Weights of a small mixture-of-experts language model, trained from scratch on English Wikipedia: a softmax router.
Below are experts of layer 6 (counted from 0) of a mixture-of-experts language model. Rows are named router (the router's row for the expert), gate (a neuron's input weights, with its number), up (a neuron's input weights, with its number), down (a neuron's output weights, with its number) and show model dimensions 64-95. Each number is 128 + 24 x the weight over its row's rms, rounded and kept within 0 to 255. Numbers have three digits each.
Before each expert's rows: "comes before" lists some tokens at least twice as common just after its tokens as in all text; "gets" lists some tokens that make up at least twice as much of what it gets as of all text. This comes from a sample of Wikipedia text that the model never trained on. Tokens count by the router's weight.

# expert 0
comes before: "\n", "-", "2", "5", "1", "%"
gets: ".", "°", " (", "2", "′", " $"
router:104116204131122155109130110147117169170109101095099153152097127114129154159092124138094117126159
gate0:137131104107123135102146159135090110127118121130111135102137117140150085117118138118144140119139
up0:160138167067126144129147163136169153097083133139131130151127130100134173123128126146109156087116
down0:133141118137192106178097159137144142141124137162131116088071175116136112105129143106125103102109
gate1:107129145106129141113144123114155094127082136114169119103120107118143172122114108128129097178128
up1:133131104168149144132119125171103101140116168186106150104179119085147141151115107123144110119112
down1:152163111091174119119103148171142154122077157114093127126119144120095126109111101145137131149143
gate2:151135144145120134104128135122102108117122146105153125091116090093161109112127145105106095144135
up2:179165092087160106073160140098106106097112131108133089096142097121124125093110103164126122108136
down2:109134133147102126136108125127128140169117141141122138132134101155141115189171132104118143118106
gate3:101083158155103104143142180132154123127097102116142104147123120097132158088149124106165115117112
up3:134120128154131102102169112149097123155101142111102107130156094137176098051086124133119097090125
down3:152155112119180113125118143119099104143128090084113146093109105109152179105127152131162152121128
gate4:169115105099122128122130155132101104143128132086132139129115133105125109064162130175125144145122
up4:129169149122138082144162126146121135112126078106125119169153112089139170105111142156097114147137
down4:139161121165110134106105140138136131115141142123132128122126117102146110145138134080148105114095
gate5:104135142091128101109139154156130150133172122121140129096132145167113129096153117132153133113124
up5:128109115116153145114160128121100107129140116121150141101145051116084142102131154152091097134118
down5:173127135123091136131091171126120104139104145123132157157140123131154118094115141132121110114148
gate6:140104125103095147117144115127120122125123142127186132108146146115092119140097138125109173116097
up6:147122145097152136122150175118122126135095201130146154125120125157167153150108148105153171097122
down6:135104127091139167140093128124135148134112165152147145141113135095111140143141161075144139082093
gate7:102094123141177149109098118126167104130167109137119146102119117160121146131108184137128126094132
up7:120112118186130117098113137148136113144152118106101180136118119128107142136118182131138088102129
down7:176148112131113118156138088148118077102143137139116181127139122169126152137150136190136092120163
gate8:144202116170145104147112103103174126116147138146109094159104163103153150139110121095115168146122
up8:085114125115112135141127168124131133132105089105158115133088120145113131154166141130137131106142
down8:125151107196083087146118096116159153145130127089122151155118108131120182129146107111102128140158
gate9:107096147185168132104140097149142069067146132143165122126127130130098099137132141135158170126089
up9:110149096133125139143165155126097134120136129123130146118126090132135124142151192124127158151119
down9:187184121125151150083098139101173116122123097143113162142133144105113161124125106152096122145115
gate10:114100148179111164165085158135152142122137152112122120140106167110144134146099150105128175127120
up10:133131127132115125102105137147095154128119117181110128146119125119149148135137093112116105175153
down10:117137108156142095131125103151133147119156141138141148128148082119158104116127143117126099126137
gate11:117143124107119122140126162114117157144134137112122124133125126105112166119152103157176115126122
up11:102080122148108141172156162162126127117187138124136139118083136145153181143161163122164131120136
down11:096160130157130100137161099132136124140160113115106112096111132136121120117148142129139104124140
gate12:137104150127130168144159106142149115109133137103158114071127111129153139166128164137135142132110
up12:116130105144101114145115169122111131107126131134105121148150164116130193107163114109129138164117
down12:135116158084091124111143167146129126144078130159123091113119123110103112158088140068110151098097
gate13:132144132130108130122123114139103158104080116104144093136159157111129117143139210129153194117104
up13:158157089109097169150105124119146130075102139138163181114102097120145120129133152148138142128114
down13:151112131100158150148119115133120167137114130147122121104130184150146139128145154121129129069106
gate14:144116129151107168101133119152181102124125138119132115141128131123166110135131100164120161140135
up14:042166162108147097123098123117074127145141136124163181130117138146128096097132150107138094145163
down14:138088150148078142098114144134113112148075112142150119133139142122140149116064144089121109138116
gate15:157131119129126152128149127128157129095131117159153118081144134103149114144139117174164172142090
up15:148121124101114131116154130131136130112134081157095128097109137110121126145143137160139156147084
down15:101113138143131138092088054146144095117137185123150073095115147127122120128093141117153116127153
gate16:119088099107150167137082165058141113136087102142119122126108127126161126106138108103109141133105
up16:177148140120132112157139146133118144126203146138114146123174107126140132117137146144107099091160
down16:121139138136154130126123157090120135131107139152118110127097112161152155146094150198131124116138
gate17:077118123155112119110165178116086106137100116138126127120118125139139141111123117121147139166144
up17:159159131093167161162081125111125117177105115132131090105121119134143129136111114117132140160110
down17:142109148129119106129152121090128060110070128111150099109117108128083067132162136163143123103112
gate18:150119139089151128134113127145111138157113124144102133159117147121111133125094139119123179104103
up18:120121121168157128153161116143139127138127148124118101127127115150121101135158126112141056091155
down18:140143158094105114115149137107097149126133155114133141157134137124163168138093120115100141151134
gate19:120170157164153117119132133143160118136163117152147107152143132107148127141105144132143142153144
up19:116083127123125153094125099127152122119151135135118142114152133114119110137151175129132138114144
down19:110121146140127092132114138142119115116154139115172148141129094106109178117126126146170127135159
gate20:169139080157134138151141155121182124103126137130139114101133162134134140086140140112128183124102
up20:141138113120117091098097153102174137089102157115105124096124116163130116117075105147133152075136
down20:136167117135086156172112118142131114110133096094122102113186112117146094116161149106133135121127
gate21:146095101152076149151130199109136115104115159138113157100114136141102138168143123086136154140127
up21:100121151111149133135136163154139151058115117144162108173152102107074088153097134143116164140113
down21:119153106150110147142102125119137113137103125119101160122160122101112144121121142114115107161097
gate22:128146114125154127143120149132138120150170191148095108119133141140131146095107112095157127134108
up22:089080174132161142149106119136146148148163165127135101116135152138128113114135110119146166087124
down22:143143111108129120127132152149099125151108130110104111139110116111128096103047176064110111078113
gate23:132113130129139146131121161126181141128093113109098127137107134105100132097116146091176117121147
up23:124141133125154125149091133090159117089114166115102118151082150079137135110151113115173109124100
down23:139129127130141112159110119146140142144134129160128155134111136126119144163147128163146109097101
gate24:084118131129141166109078174159164113155151145103121101157124129085183118141126103108173176111093
up24:099102118124111149110097090164147188107168109100159132143118121144141105122110104135129164094158
down24:100106146132108143133127141100145096084104097132157087165121189107143161112158105156128148148113
gate25:121116150105150133148098135148096103147169155103115124148135132151153142112124120149113150131115
up25:111145129147140143160145126154130081155125112097126126140123123097126168098117150128105184165112
down25:106128113127139136122156133128138143184151123153167095084145134072133125153119141084098096143139
gate26:138109153121094171121068159131126100148083109148122120110122106129101101102130130110142140183104
up26:175118122081110180108133133129138132154103139162147114094109147118117037138181148144147139115133
down26:085192155096131152174117085137152112107154141159136098122115130115121126147170101140150113124166
gate27:140097116138092134148092108137141133111134161155154099116138127145139106108149148105132176088139
up27:109151138122130155125157124126181148122138209120165151141123075067090104161132147103144124100089
down27:129086121146135121126134125100155103123117141120147147118103074120112119126123169106163144130116
gate28:134111137194124120104116177120107111146152129166133102139145110129140112096111108140138104092076
up28:131113146126121115094144168122121091188186107126113159128143120122149106114115160147129090140120
down28:143137139112131161167141142137128141112167116097137133125133118153116102118168167163177117105115
gate29:127141137177140102087099161111123101111131134123116136107101172170114151061171112119137135154122
up29:124116110110135122150123121133124144173116115129101107104152072119102124117109133118161114108170
down29:122154102146110177128118130151125134172090124122133159130125069136105135127147123125105073129146
gate30:141129157120127124191149162136118122138118141085218130144136127135125098118088150121124095144138
up30:113136097085113154163165144121126139136087137152147097085164148151133111135153119110101103143125
down30:076118157156133117129126127132143122135145084158113108190102137103142071121099149131129120119115
gate31:143145124107121131126108178163119120123130133143130145125199123128118108110117115149087122139143
up31:106107098132110084127123122095122130151109130127116126131113113151103102107114113146156101110164
down31:154113116120111116107102169110150164121144172129119103102116130133142137113145146140112132153077
gate32:114105133103116172139102135121118106136111158179118132103145151132109140118117104123168146122115
up32:130155121150121131128131138102142140140147118100105133130135134129118096149168141147119119119124
down32:156123089126142130169157143133148143153119169144135121099131171127130091100115123140123139116114
gate33:113129100119141121135088119082167126139098119116120144130124139148155105091189120156112132104132
up33:146149171099137125108148108119143114128146111132131107165142099092157145147112099097106090129144
down33:124128115161133067136139167141097171130110109142140155140124165102118142116095142114156143129096
gate34:110198145092081159137136140151192103134139157128094093138179165124148144122157133152148153129110
up34:111156114118125163166075165140128153153102145122118150131147139131124116132149127115115111126157
down34:144147110140139134156106112111133126178103123170129138095139085129122128169202140110103129149150
gate35:160146123095088144125154102121145149118156116120145124120125166135121136106111143130095166135104
up35:126128138125154089149145127159156130129119098170107113086104119136121166110128122123111152151126
down35:157128206100117093133104114131100116133124114138099127163149144131114148119138142135128117134115
gate36:117142100128096125109140199102141134137101134119114131121139139075148108117100139095121137142137
up36:118103101152152138122126114114129120131137156113162156079127157127135114144149111161140142116114
down36:114132131153119151147136122095119123184104107110108129082099125139178148133127149168120128119085
gate37:134119155120145157132111099148125137129141154108155140128114166108132120111159148103137151137070
up37:102106147129129107168138105144148107159189103103147095136135133112116174114126164147093107110145
down37:142147149106095114096131142154129131109164140118151092127122116129122150112104138140119109142154
gate38:103136138141068159131086138109116137118158111130110133118117147114094118145138137101132118171130
up38:088098142091095151145119122126117141123131169101110157116144175164132101110126145121131120110148
down38:096104095116154136116167093116081127150080103091151108140163130110169117140124139088108140083115
gate39:146119148124162129133126126121114101169125117115112102148119132081149142122092140142138136144097
up39:143129102119167113155161159154129151157149137116143150143108146167111134094143112094110088149155
down39:091152063192112137127135127119140117136111119165102106127134126135141125111126169133145115111143
gate40:161088145104149104108189171114168102131109123108097125125110122112151110109139161129150126183102
up40:098099146144142126115120178142117140145147168141106167091128129134163113089089128140088100106126
down40:142114106144107112120112129137128169144139116128120108105132109131110122145149118127110136136092
gate41:121147124160139110161102150138138134145120151120111074153172127071149142142133138049117169128128
up41:090116087157121142147101156127154138155115180126083046164153117142149159118148143151144122104138
down41:105150106147128092114159110139109088099146118116147154118116160109111128122136136152144134127154
gate42:133123166147115094080139121149132134090145116110133146150156065092133105149123106120151128171140
up42:160092126193098149090160107138133123157125114108116131102102114087141132154110113119127134098147
down42:113146107142148131109138135179121116151094105137137139138134091155107144152108109133138124118075
gate43:174107103111104156110101167110131126105092135131175122105131123127175102102127137122117175153102
up43:130114146101118115112121019147139142138195108135128119134129119147125171133100133160115127101134
down43:122091197157128097147126104138102160142132087136136107143104069154163130111131128154143118105155
gate44:168144152082086105160130114098122111148119102071124129159088109127102135084123154122144102148121
up44:113092151121117096119127109110150134113136132098125160123154095109105121133143200161123096164140
down44:103090108115144122138127113113130122173147159100142141140118139086120154185131161088107110131158
gate45:103085118129097147122110143119131115158151135114121164132125117116131115119116088109140108098088
up45:150160124119130138107155100116147119099112143151132090142153140123132121128158140148123158141145
down45:086118140087115168128131167116076125118105134153147156119140120134122093157112133165149142073111
gate46:127159141100140149092139109129141134135128140173113086127109092130134130121128139071136131114101
up46:133110132156110116148078145147125135138177140112125135144130144111161119141086113126141119107138
down46:145072145136141152141109144134170156101135111079129065136116102172128122140135155114147103151131
gate47:122119130107112146135134114098150134138082142118126060113123171126157077115091129090124160166127
up47:099132139145158116192089156113128151113130134119149180131138140071107195124160146139120085153137
down47:137147154097150129095099141130113124127113112120145126127130129143100070085108159113151123079107
gate48:134142158150086145131190162157127142152125139160101096132181132102107119134130150123150179139113
up48:150147117143168059131097126118147117153086163143128157105141100153110125134127135126155104153127
down48:072135157092146152147125125114111182132132150131111130136106178140159150148126134146176101083109
gate49:112151155115093150126133149094153130109125156145140114152109115137128124156159156112116157145130
up49:135110129113170130069134112152091127155075118138118137127101108097086122114107143147114137146152
down49:119117136163118158110123149103101174135128140137158145127116140151134124144098153096096097156127
gate50:136138157112118130112122156124133122122067105153129108070154147125157112083100117130115127173129
up50:142123098162134114127137114110122138127130121149122159143140156118143158102105135101127118111125
down50:155124120122082143106099126112147121109101113144115110119107150093100114121164077135106117124137
gate51:137108117120134138113106171122160126124101155092123104089147107144109100134155143093131117172104
up51:116144145132151111164144116107121124097137102111086145102103132160139178125138109166132180124130
down51:104160151140139157090125147150148109097142136111169134144131123128154146104094180135099095131115
gate52:115152147144108036089118140099147128110151130096096111133115123115168130151133101093095154150175
up52:140135141107119163147111168136144131130105115147119103143174185120138144147116156123129133135142
down52:156128152115136120157122156136159159159119153115092135139114100128134136129112163119105116151124
gate53:112135169117140159071179112136148130093169126133109151100107155149143133127184116097119115183116
up53:132168154141108168137146112091156141142126131154121105142126128121110096140139146155141181114106
down53:093150117085128079124140116085142110141149097120081127092121162159124116100133119126156140134087
gate54:132114125100095109135208143159136147131141119127145106161110134171105134078108108121144123133147
up54:149101115100122107120091114148158091103095103162093076138126152103171118139118117119167127131106
down54:108129180136123145155168106127112122119152152149180182112098118122110102113120132115152138122128
gate55:087098141098119084107186079078163130104150125180148142115141106142119122091104085117118106137142
up55:127130147150117120105106141113127142130088112096108160113065115057174135123107146129134116156095
down55:171127116109109138170186124116141158130138177124067118122127097121072120077097141147159149114091
gate56:136141135111149187141137137134147167153111143132153115132079156125124139131147180119160159118108
up56:137135117124138164135122100144096109156103148108132100138139135156115141094101089154137158123126
down56:113123095136162163090125146123149139121109166101151170117125146129119094115157149156123103154108
gate57:176135117166138142181091142144102116141108153127150161141168139084095106125107132096165125159112
up57:172142101136146095128111149134157123120157140141132140122111131068108140150121154126124126092150
down57:144115156116114112099147114134100138115112162137149114105128128151134118168131143099129139103145
gate58:124131114095107147147139115129120077139146212077117132138116110173103158121138135131163135103117
up58:141115162164123094130131116142111139140128142139119133107139165125143102171131159162134165136121
down58:145107124109116119141152107110134088129136108101148153152143137116132143145119140121153139129137
gate59:110129167149126144071152082150126144144142141133149100095073083147138122126134154126123137110114
up59:130123141107117129139143085109123113111133083121148105173109135105142134143116143085132123157099
down59:132158121173134151177116115119122143135126145125106157146137102128125111125135103126122145125121
gate60:125100178120131134123162131151137117077137174146121142127121127136098134116107166108146167122087
up60:133105160134133149122131118102098130131131166146135117162130151148112118110130162135108183100106
down60:111143122121117112090102102120125077157130121165129112126137164144169127138126099144144158087117
gate61:129143152118114092134147143096132116121152136122127105132073136117148111124122139126132124147145
up61:171129167155099136129141120168124133153136140121173125133133132105094129105125154169105094149133
down61:101128128147116125112164124139138110111109118135143128149143156182099117148137143164150113114145
gate62:095141139135108145104131124124100140121159103102109108170156157119129112127072100129100116111093
up62:091114117181118069133133128135176148122146134125148129117180107102137154135124071122112133123140
down62:087130119098103139142126162172116096161120142169147108128151120144118132088109084125134175094144
gate63:160122115113153097143125097066132089116074118132111120115113089103095164120140151148160125173119
up63:129142137121118144147133142112149141148126103156128135103130138157131130146136112128125123102130
down63:141137115113140121114113066113151145117134151160126134111147091117124127107174109091195122114064
gate64:139118101110124133114174151140142106122152160158110154100128111133091122104116118131145133150121
up64:140108098121122119097113126104130151188131104097104166085095123136169135124168122153173147128125
down64:154103154111115131139105138145093150150095122150148134135114143146101123149129095075102131158128
gate65:145123111152127112110188165168123118095149124156170141156129127135089138183139123136115155138067
up65:092160113184145151127154121158122110127125099108120149144113090092144143139126125164119089130099
down65:104107124172162133121168100084152135131147163170154141125122049111136118060113115110115167132157
gate66:119093148110118108110127088127118126126112066155108103106147164092169116127120134123126180104119
up66:126108171153116168159174117116170120144099121112154120119152110114133110121109139135157136125112
down66:160123086110090112141126178169121132122111096180130102113160146093103153116113099140085155146201
gate67:150117148127042167129101159103147101106125158131121161129126113098122117119142152157163142116160
up67:126118146095164144150098145108099142135125134101118118106171159098124146102118144141102090158111
down67:088116144105100152144145136055104131155095134101156118078095144166156115129124128095149108138105
gate68:120123108119147113106135115135139137147125147170133083126118128115176143144106119087139161098108
up68:092106115171170097170140145147103108117143104108104149122109169174118109120136142135160161130130
down68:115099097164085108101099090129143125078146110115166138077112150150094149113128125107168083132168
gate69:086168150156157141110144118131109110083145119169143109087154103145157133148139116098137142116145
up69:148108081154122106101165135132121109107111115119140113120168104119128118138121164127127136165120
down69:161140123126091143144134154169135115150119118151095148119106129116081158093112132110137117135120
gate70:143136173118146100104150087087164123149140140166145137112091143071151121127147110172119137148101
up70:135115114139129147136113159144165115130160108137081127135130084112120149129148118073105157137141
down70:124171137102103088139126117155126111141104129082120120163157159143118142128127117104095158109135
gate71:130129126132069102080090107102165107124110113188108081138135066106138137135080130149137133116109
up71:133117128103130120120145082163143136118118154120148105141140135138109111133137082120118127076135
down71:103176170166122140092108108088092148112131155126138174115109121112124134140156164118179173154161
gate72:137104127161128154127120123102094126137142144114115130130098135133131144112081115127149137140117
up72:151110145115156073135098120153112139120101116125162136109113127080155126148131084117150100162145
down72:130106151122130170161113157116083128124086115098128128160106127120146152106104146129105164125123
gate73:144107108130094112159107152109137128137112137150102105108109140118135112131095124134084134117128
up73:129089104144095129139160162099170106147113136099108130141115095148119136112155187097144190152106
down73:143144108138115111169138158106110149132115136092094153154143135143123114150105075115120156134115
gate74:092139183138089135112146109109108087115091136138142093156109129080121118120094139128125087156118
up74:143150136112124141163121149143147142108150129130102122110134123161100138134122143091129143128126
down74:124119155139109097098172135143151098121086119134140132153095141138118165134151153145111163131163
gate75:158113128126111127184141153098130111137093137111140129131157154154155138132120165126125181138114
up75:127116173137188162126124122097104138146182138127108143106109111129122093137104101119133088115131
down75:122106056114129157098091077135154152129116114132108181158111118122108115143149119110132153139156
gate76:119094121139126153133107094140102112151158134139103112112186065156080104089121189079133113155115
up76:148132160132148178145146104128124147107163111139113151154175096095109161099110156132109119158113
down76:113142128091108142155148123163095107079093104121126139149109138144097112149148096155117123108076
gate77:169108122115090130172125113102156127116099107138177096158122101146129119112140125133145126222151
up77:175121140149069120142105130120106120124136104132159078131135098124094091128093110123130101178132
down77:161133095175159127069100114149139091171167112125096161118149183113109156131140138129140090098124
gate78:140089150127051141136084162126133105150118096140131155122109155151120111163095124134133137154121
up78:116118138145127101114124134148130131134159136124116121117113109138106125178132139154109111112211
down78:155116144142141101084133115132141064143126158147174113138150131131162125156137165108135130142123
gate79:136137105124161146115113147091133090086081113126122096135152066129124123128132150124140104139125
up79:094066090138157145122129083127137103140158105142161113164169138102147133162117174164169141130119
down79:147159133145148126100140112119180138166128121127129157080109194108172121121160094180135129118140
gate80:114132125158090109108101139077112128135122172118121144096160142121161093138107151107154141128068
up80:154160137147127113138175094169118113118166161111116122168099092076120187139090143138154087162131
down80:124158131165132103129164122156088159140127139133118124160151118158097094158117142165104129149135
gate81:125081159123111107104161134109170122050087104169129127124125149116123121095138147131104126174126
up81:103108131148125120096164130127178115082098142140129143150123149138107116189090082099138127133147
down81:155130110121137153136155117093138088133119130089099124154143140174147101080108117115127142137119
gate82:145118140135110123139137145137158148126130128125114138127068157101139119163126135099159136115112
up82:130161158138129132109128146162131106131172146136140122110133079165126142093147069120137113104122
down82:096123122117138127152126180136085175091116119126144105153133091130127129173142154112118133114107
gate83:128090124132122117134110128141179123113131108126108118126169191076138113146117147146109133125114
up83:093112138123136182114125125113138152152111137181137104139108118117079109130135129137145172144124
down83:112142128151103138123127108131082130122123087153189115139142168155148129101131141170104128086112
gate84:154110106163122124127168134132136139087104152139139113112151155119145159154103163111090169143085
up84:103085128139142169152087124131138134084149141111156097149126128088132123147214137148110141130104
down84:104133124093126121079144138067105148121126112126143148117132115147131102174157146140115140116166
gate85:088112141136160140110138163119141112120125147152143118088127171124147136129119153149137123157061
up85:090082097131146126123164159121124121157139174135121136128127175108077156142126110109104145120112
down85:118133120113153117090162129099163117177121124091183120094139132129143133156094101130203111120121
gate86:122099144154146151097112170088148143140142161147117110099072128150137082149128143104151183184089
up86:149161115112108107155145102167116118135131085099107159163167125120126148115121116155077097077156
down86:129145139144123127137149174130133110112074156135074110144118132147123127124090142146071153135155
gate87:086143120118122152115116110105138120144128140157091141089100110132135094127096137099135131094136
up87:130131153120043107154135125138150143134096148164109118141101114104124150131101107129082155113152
down87:114120123134115141134171122087176146091147152106155164155104149112142111152159147167134161142121
gate88:127110100116076095121120195092112125125087101118152117131119105149093139084180095122112115112137
up88:099122135154156067101160137151108128179098159146130121114103140158128124076135123096136125157137
down88:143123115098180164162152136102126158145146153187136138113170120137134168140142130153168110110152
gate89:163131127122118122148120180104143095150106142131115095145109155109120128094150138162114176100138
up89:135130137095085090113113128105098140127180111145140101142123141134138111194137114117135158105108
down89:118100160123084130147143165119144109052121123090101135148113116102080131119175143140153131124109
gate90:165116176139102134107133121115139097095113163138171123108085132116137089141153147121118148192124
up90:174140141165119130123145200120167105102153101133152117095090160124138103134124181154152202124114
down90:169161098147115109139100101140151091149147105104105092129075138149097127151130134138128094146181
gate91:140173133133135144123085155109160140167180133108150141123080114143123093125118094112142099126152
up91:133124114088119115140183106129115136104117122115125111137136148116134115121126169123125137095136
down91:141138144143133116113123110117140145178078132060114109129129143143180096086073143099134168156148
gate92:155121118175107088145147137123145109143144147192138139164138111069111115157152172152138147114116
up92:110161128167130099101173097119132103170141142132114124128134164122141146136106153112099161157154
down92:165116182128158096133121156153132132126136121117131159127117101134143127086140098110118137123132
gate93:112098117114143103124155155127130120124152124112146117125139182139111085105115118174117136129108
up93:145151128143111105144109111151104123150171131173124148122107104126120129132136122104122163133129
down93:127091160141167147136151120104159149170138157125117106163107172101050099164123129131151123158155
gate94:108106086141089106141136158101144133089097155122122114138101065093080125143118161140162140126143
up94:112133059127104119103134093137190128100114122105116119111149150151133133127124089123093124160112
down94:148112106137160128118153115079100094107128148101152150088115154144109106111118127134159106139118
gate95:090143131128139109121133151127139130072127100133131178109142089162160155142133115132165140147089
up95:144165146143143108088120162137108144157152095104111116123134150131169148111123128122094142101118
down95:075074126134128164142138104117119088150132157097167156148122150151118152122141138091149107129094
gate96:155099158151076151100159171072127118117094127088129128167129124094133107138141100133173118162089
up96:133120149159169120103111098103129114143105109104124100149128176153174127105142149138178188157141
down96:114136122152086159144113141114089095116173129143115116117106135145155160153145159112151061157120
gate97:138083143114123112100102115084119134152129093104140112069120106101142127070124114098098120115129
up97:138108131107150111159147147142138154132177107156121122123124106131106145123131120123147126089126
down97:105134075126135121125156156115107097123149138126147117114129124128086163150141134104091151102142
gate98:159124142139097171158125135096116107114132118097115109135113153154143089082124143129129148130120
up98:109170109164195137115117090159162135129127142125124113128119115141118150140151123108145094146130
down98:122104139146136113137100123131117140126095105064159163129108146160125098149153157110189130126096
gate99:124150124106108136127122139126084112121149140164115122089146083109115139084125164091159098106102
up99:127139091121139145139117122131155085132147131112112125129112119152137142135106095155107134073139
down99:170128097164123168111127140104119156098076126119117123148104112101097094085144121196125135137142
gate100:090132126139119123128152132113132161120152135165116112144113113085109113093122105125112152144115
up100:086103145171113145124087124128059150121111128119117123144096132096128126123136139096123144169118
down100:149144110123142130151156126160141116118108134113090183118149129137106139067134120162095108101112
gate101:117087153151133105074133086148131120134098148109142110129115093127124120159081110094126131109103
up101:162131144141119161142168128142107162142123122124088119137105152170177171130167154118143149130161
down101:179108114141153104141127107105147149079094139134151125118132154135050126100127149114086125114139
gate102:110121169166153167077117144116129108136142149127152132092126149100075126080116119134138101179121
up102:143134136175138104113117134127087124152108132129072099152124159103123129126070110116150138186143
down102:119114131132115114117145126100143138140126149121123121120124157121131114161180110140155121106132
gate103:143121141095082158147153152098157090124063188137128081108102162120137053129115135110162144169108
up103:137147141111138107140180136109133129113116098126106142134139139188118139125075186082122145114092
down103:109092078152090153144160110171168107156155138142110131149158138142104118118129122121151087171102
gate104:142151139107108119133129178096097119102125187109166142127131146144143033120141091119126106186123
up104:148144120125121103103115142133065139126135105121109110118071167142116185128129130140093139092153
down104:135074144132109137081100149102104152140102124132116124095104135098098144125136129102095145124099
gate105:119145101123101116125092146120144137146150134161105113117149157104093093144126124108137114117135
up105:100117117142147108134126132165137134174174114148078126151159149097102123172093120105107093125143
down105:127115097142120093107098098151157086112138144152150136105134130185147094120129130093120118160089
gate106:141110085086169139151113126110138125074086153131169061094190103114168132134141149128131116120098
up106:133163124175133136137089093151108114167118133115137130140164170104108084098137170144125123097122
down106:158141126131116168121136138130153139155122118157121112088139144162147174135132136119127116150135
gate107:134130135163131061143151157130124125093132112153106125124146126114171139115124143136098120112101
up107:160153155095144092108170122138148097125105113163121161129117118104127144139093129136145129086163
down107:126141099138142119103129121138138107138125133147115114091116136114149056145121116144082145177142
gate108:122141122141144113173125156121151144130149148133137110094153136135097121154119102125119120160140
up108:122129139117140163203131143112145145122074120139130111129129133157140156132089098140114128137119
down108:081128123133164148138148079133115152118166140095141121147107130158155086116131096150099126115077
gate109:121144152116139126105150136122127129159113128093111125125162111114142133122144154189136136145139
up109:126120148107068097108117147145090120104137124091135153118105147115118130097111121078130091167109
down109:125116120134099135144134072162130149156151106113122125155122113161153089156116100092096119087154
gate110:102159150128095124163115129128161125104085123112130148146154124122101176116104162072165137156125
up110:147107155086127131121170129079132136159133135150177136101150150168120152114123086116125147151136
down110:153154131147125109166130099131151129109123134117159143140188106136096161142131110151171119101154
gate111:190088146135140138095103123110132123121124130174132118118115129090120177109132154135120100150110
up111:100088155083073162147165132110138141105105088147139145157104143156144097116089107154158146120073
down111:150158128132126130100141142101116153134114111129183156124101128129131177132114109163136085140138
gate112:162139115131112157132113136148106131136132127138127117106126105138183099059158148132171194149118
up112:119101108131149179131127107145137129131156079138105109191097115134123156167098109101105129149113
down112:116120129125173137100147139074115122122132153142141145117136142141132073138129129163133162088113
gate113:158134125102135123132094142103139100103138132089143152105152122147136134095164149112143138144133
up113:117085149129098129143136139112093145142137145130149132120098123145151126107064134161106172124148
down113:118100161145144163132165116126134139143134097118119124159167123119153138124123096174123113136156
gate114:104073140152114141110057118115147115090145115127102134167117127088100139167107170119090151100109
up114:130116117136141140146161127140145112149133148098140128103137107122168134094137145131147093158135
down114:163144128133146190129164090111125112100128161142111138110098110113103189127162131163131122141127
gate115:095133128152114125136145125091094125107105134146113089147120108112108116139100089116128169126102
up115:139156166176127138113097144130105140151123127136115106150127152085163094118139123147118129113110
down115:154098096097125121117127133178094157131132129122089147104113143141104135092129189130123140149116
gate116:133117154110171140140127092127098135153158142127107063120111097102108129157098151104190129119086
up116:101145126106116134144179102124168144092110141110151110138158129143162139114166108137124147132149
down116:093152152088155119110130097069125128154139145153138158073127111130134106119155112139162134109092
gate117:105140158126126082078141150121126110151107097134129131117119135141153142106072163069112133153121
up117:116141155127142113109159132102130131115130120133147133134068124099152161153107136117099151115099
down117:152127142095125096120145129124144161127120113146115112137112099123118112101145124113137162107191
gate118:134139144151143151121122122113118120128125140155140160131122132096128095145157092102115126168131
up118:165174144112145109156131111155149144159093115125151112108101120130131090133132157136142149135153
down118:121126133104159134125130129128136123139138109121129154167112091145132142133135125153130121149135
gate119:148114145214144151144052137147112135152134123107130125067115171111169106122138146106102151136124
up119:091147131115108115155111111151146080119144133110131136136161112134097163086129092146126134122156
down119:127130145126157149128123139135136141116116145136142106110149103129160058129120120132146054126121
gate120:122108170151166128133166121167140155108167172129137125116117148093155126114106135103143182120109
up120:142095131145109154127148148157155120128121171158152099143120177069145117152149169143139159108128
down120:126127122156132094110139114128143099137153088163164130088128126175148111147102127177165164125136
gate121:154110210128145112122143115127139135134160129184131127098183160084120107141123147142140131121132
up121:089122137163132151145089116137118147112137090148137150144160161092111135142131142135121155138129
down121:140141105089158144103123111098140098111136150131128131069101112149134104115149109151140130133103
gate122:063154151155143140156127148144123131129065128151142069144094127123096096113156146081143127165117
up122:120145115157183136103102129152152138118115124135151112163124119130104122125144132127147162152126
down122:150108096143105133104136130133135114107136124120106093090064162124158103155086152147127123114123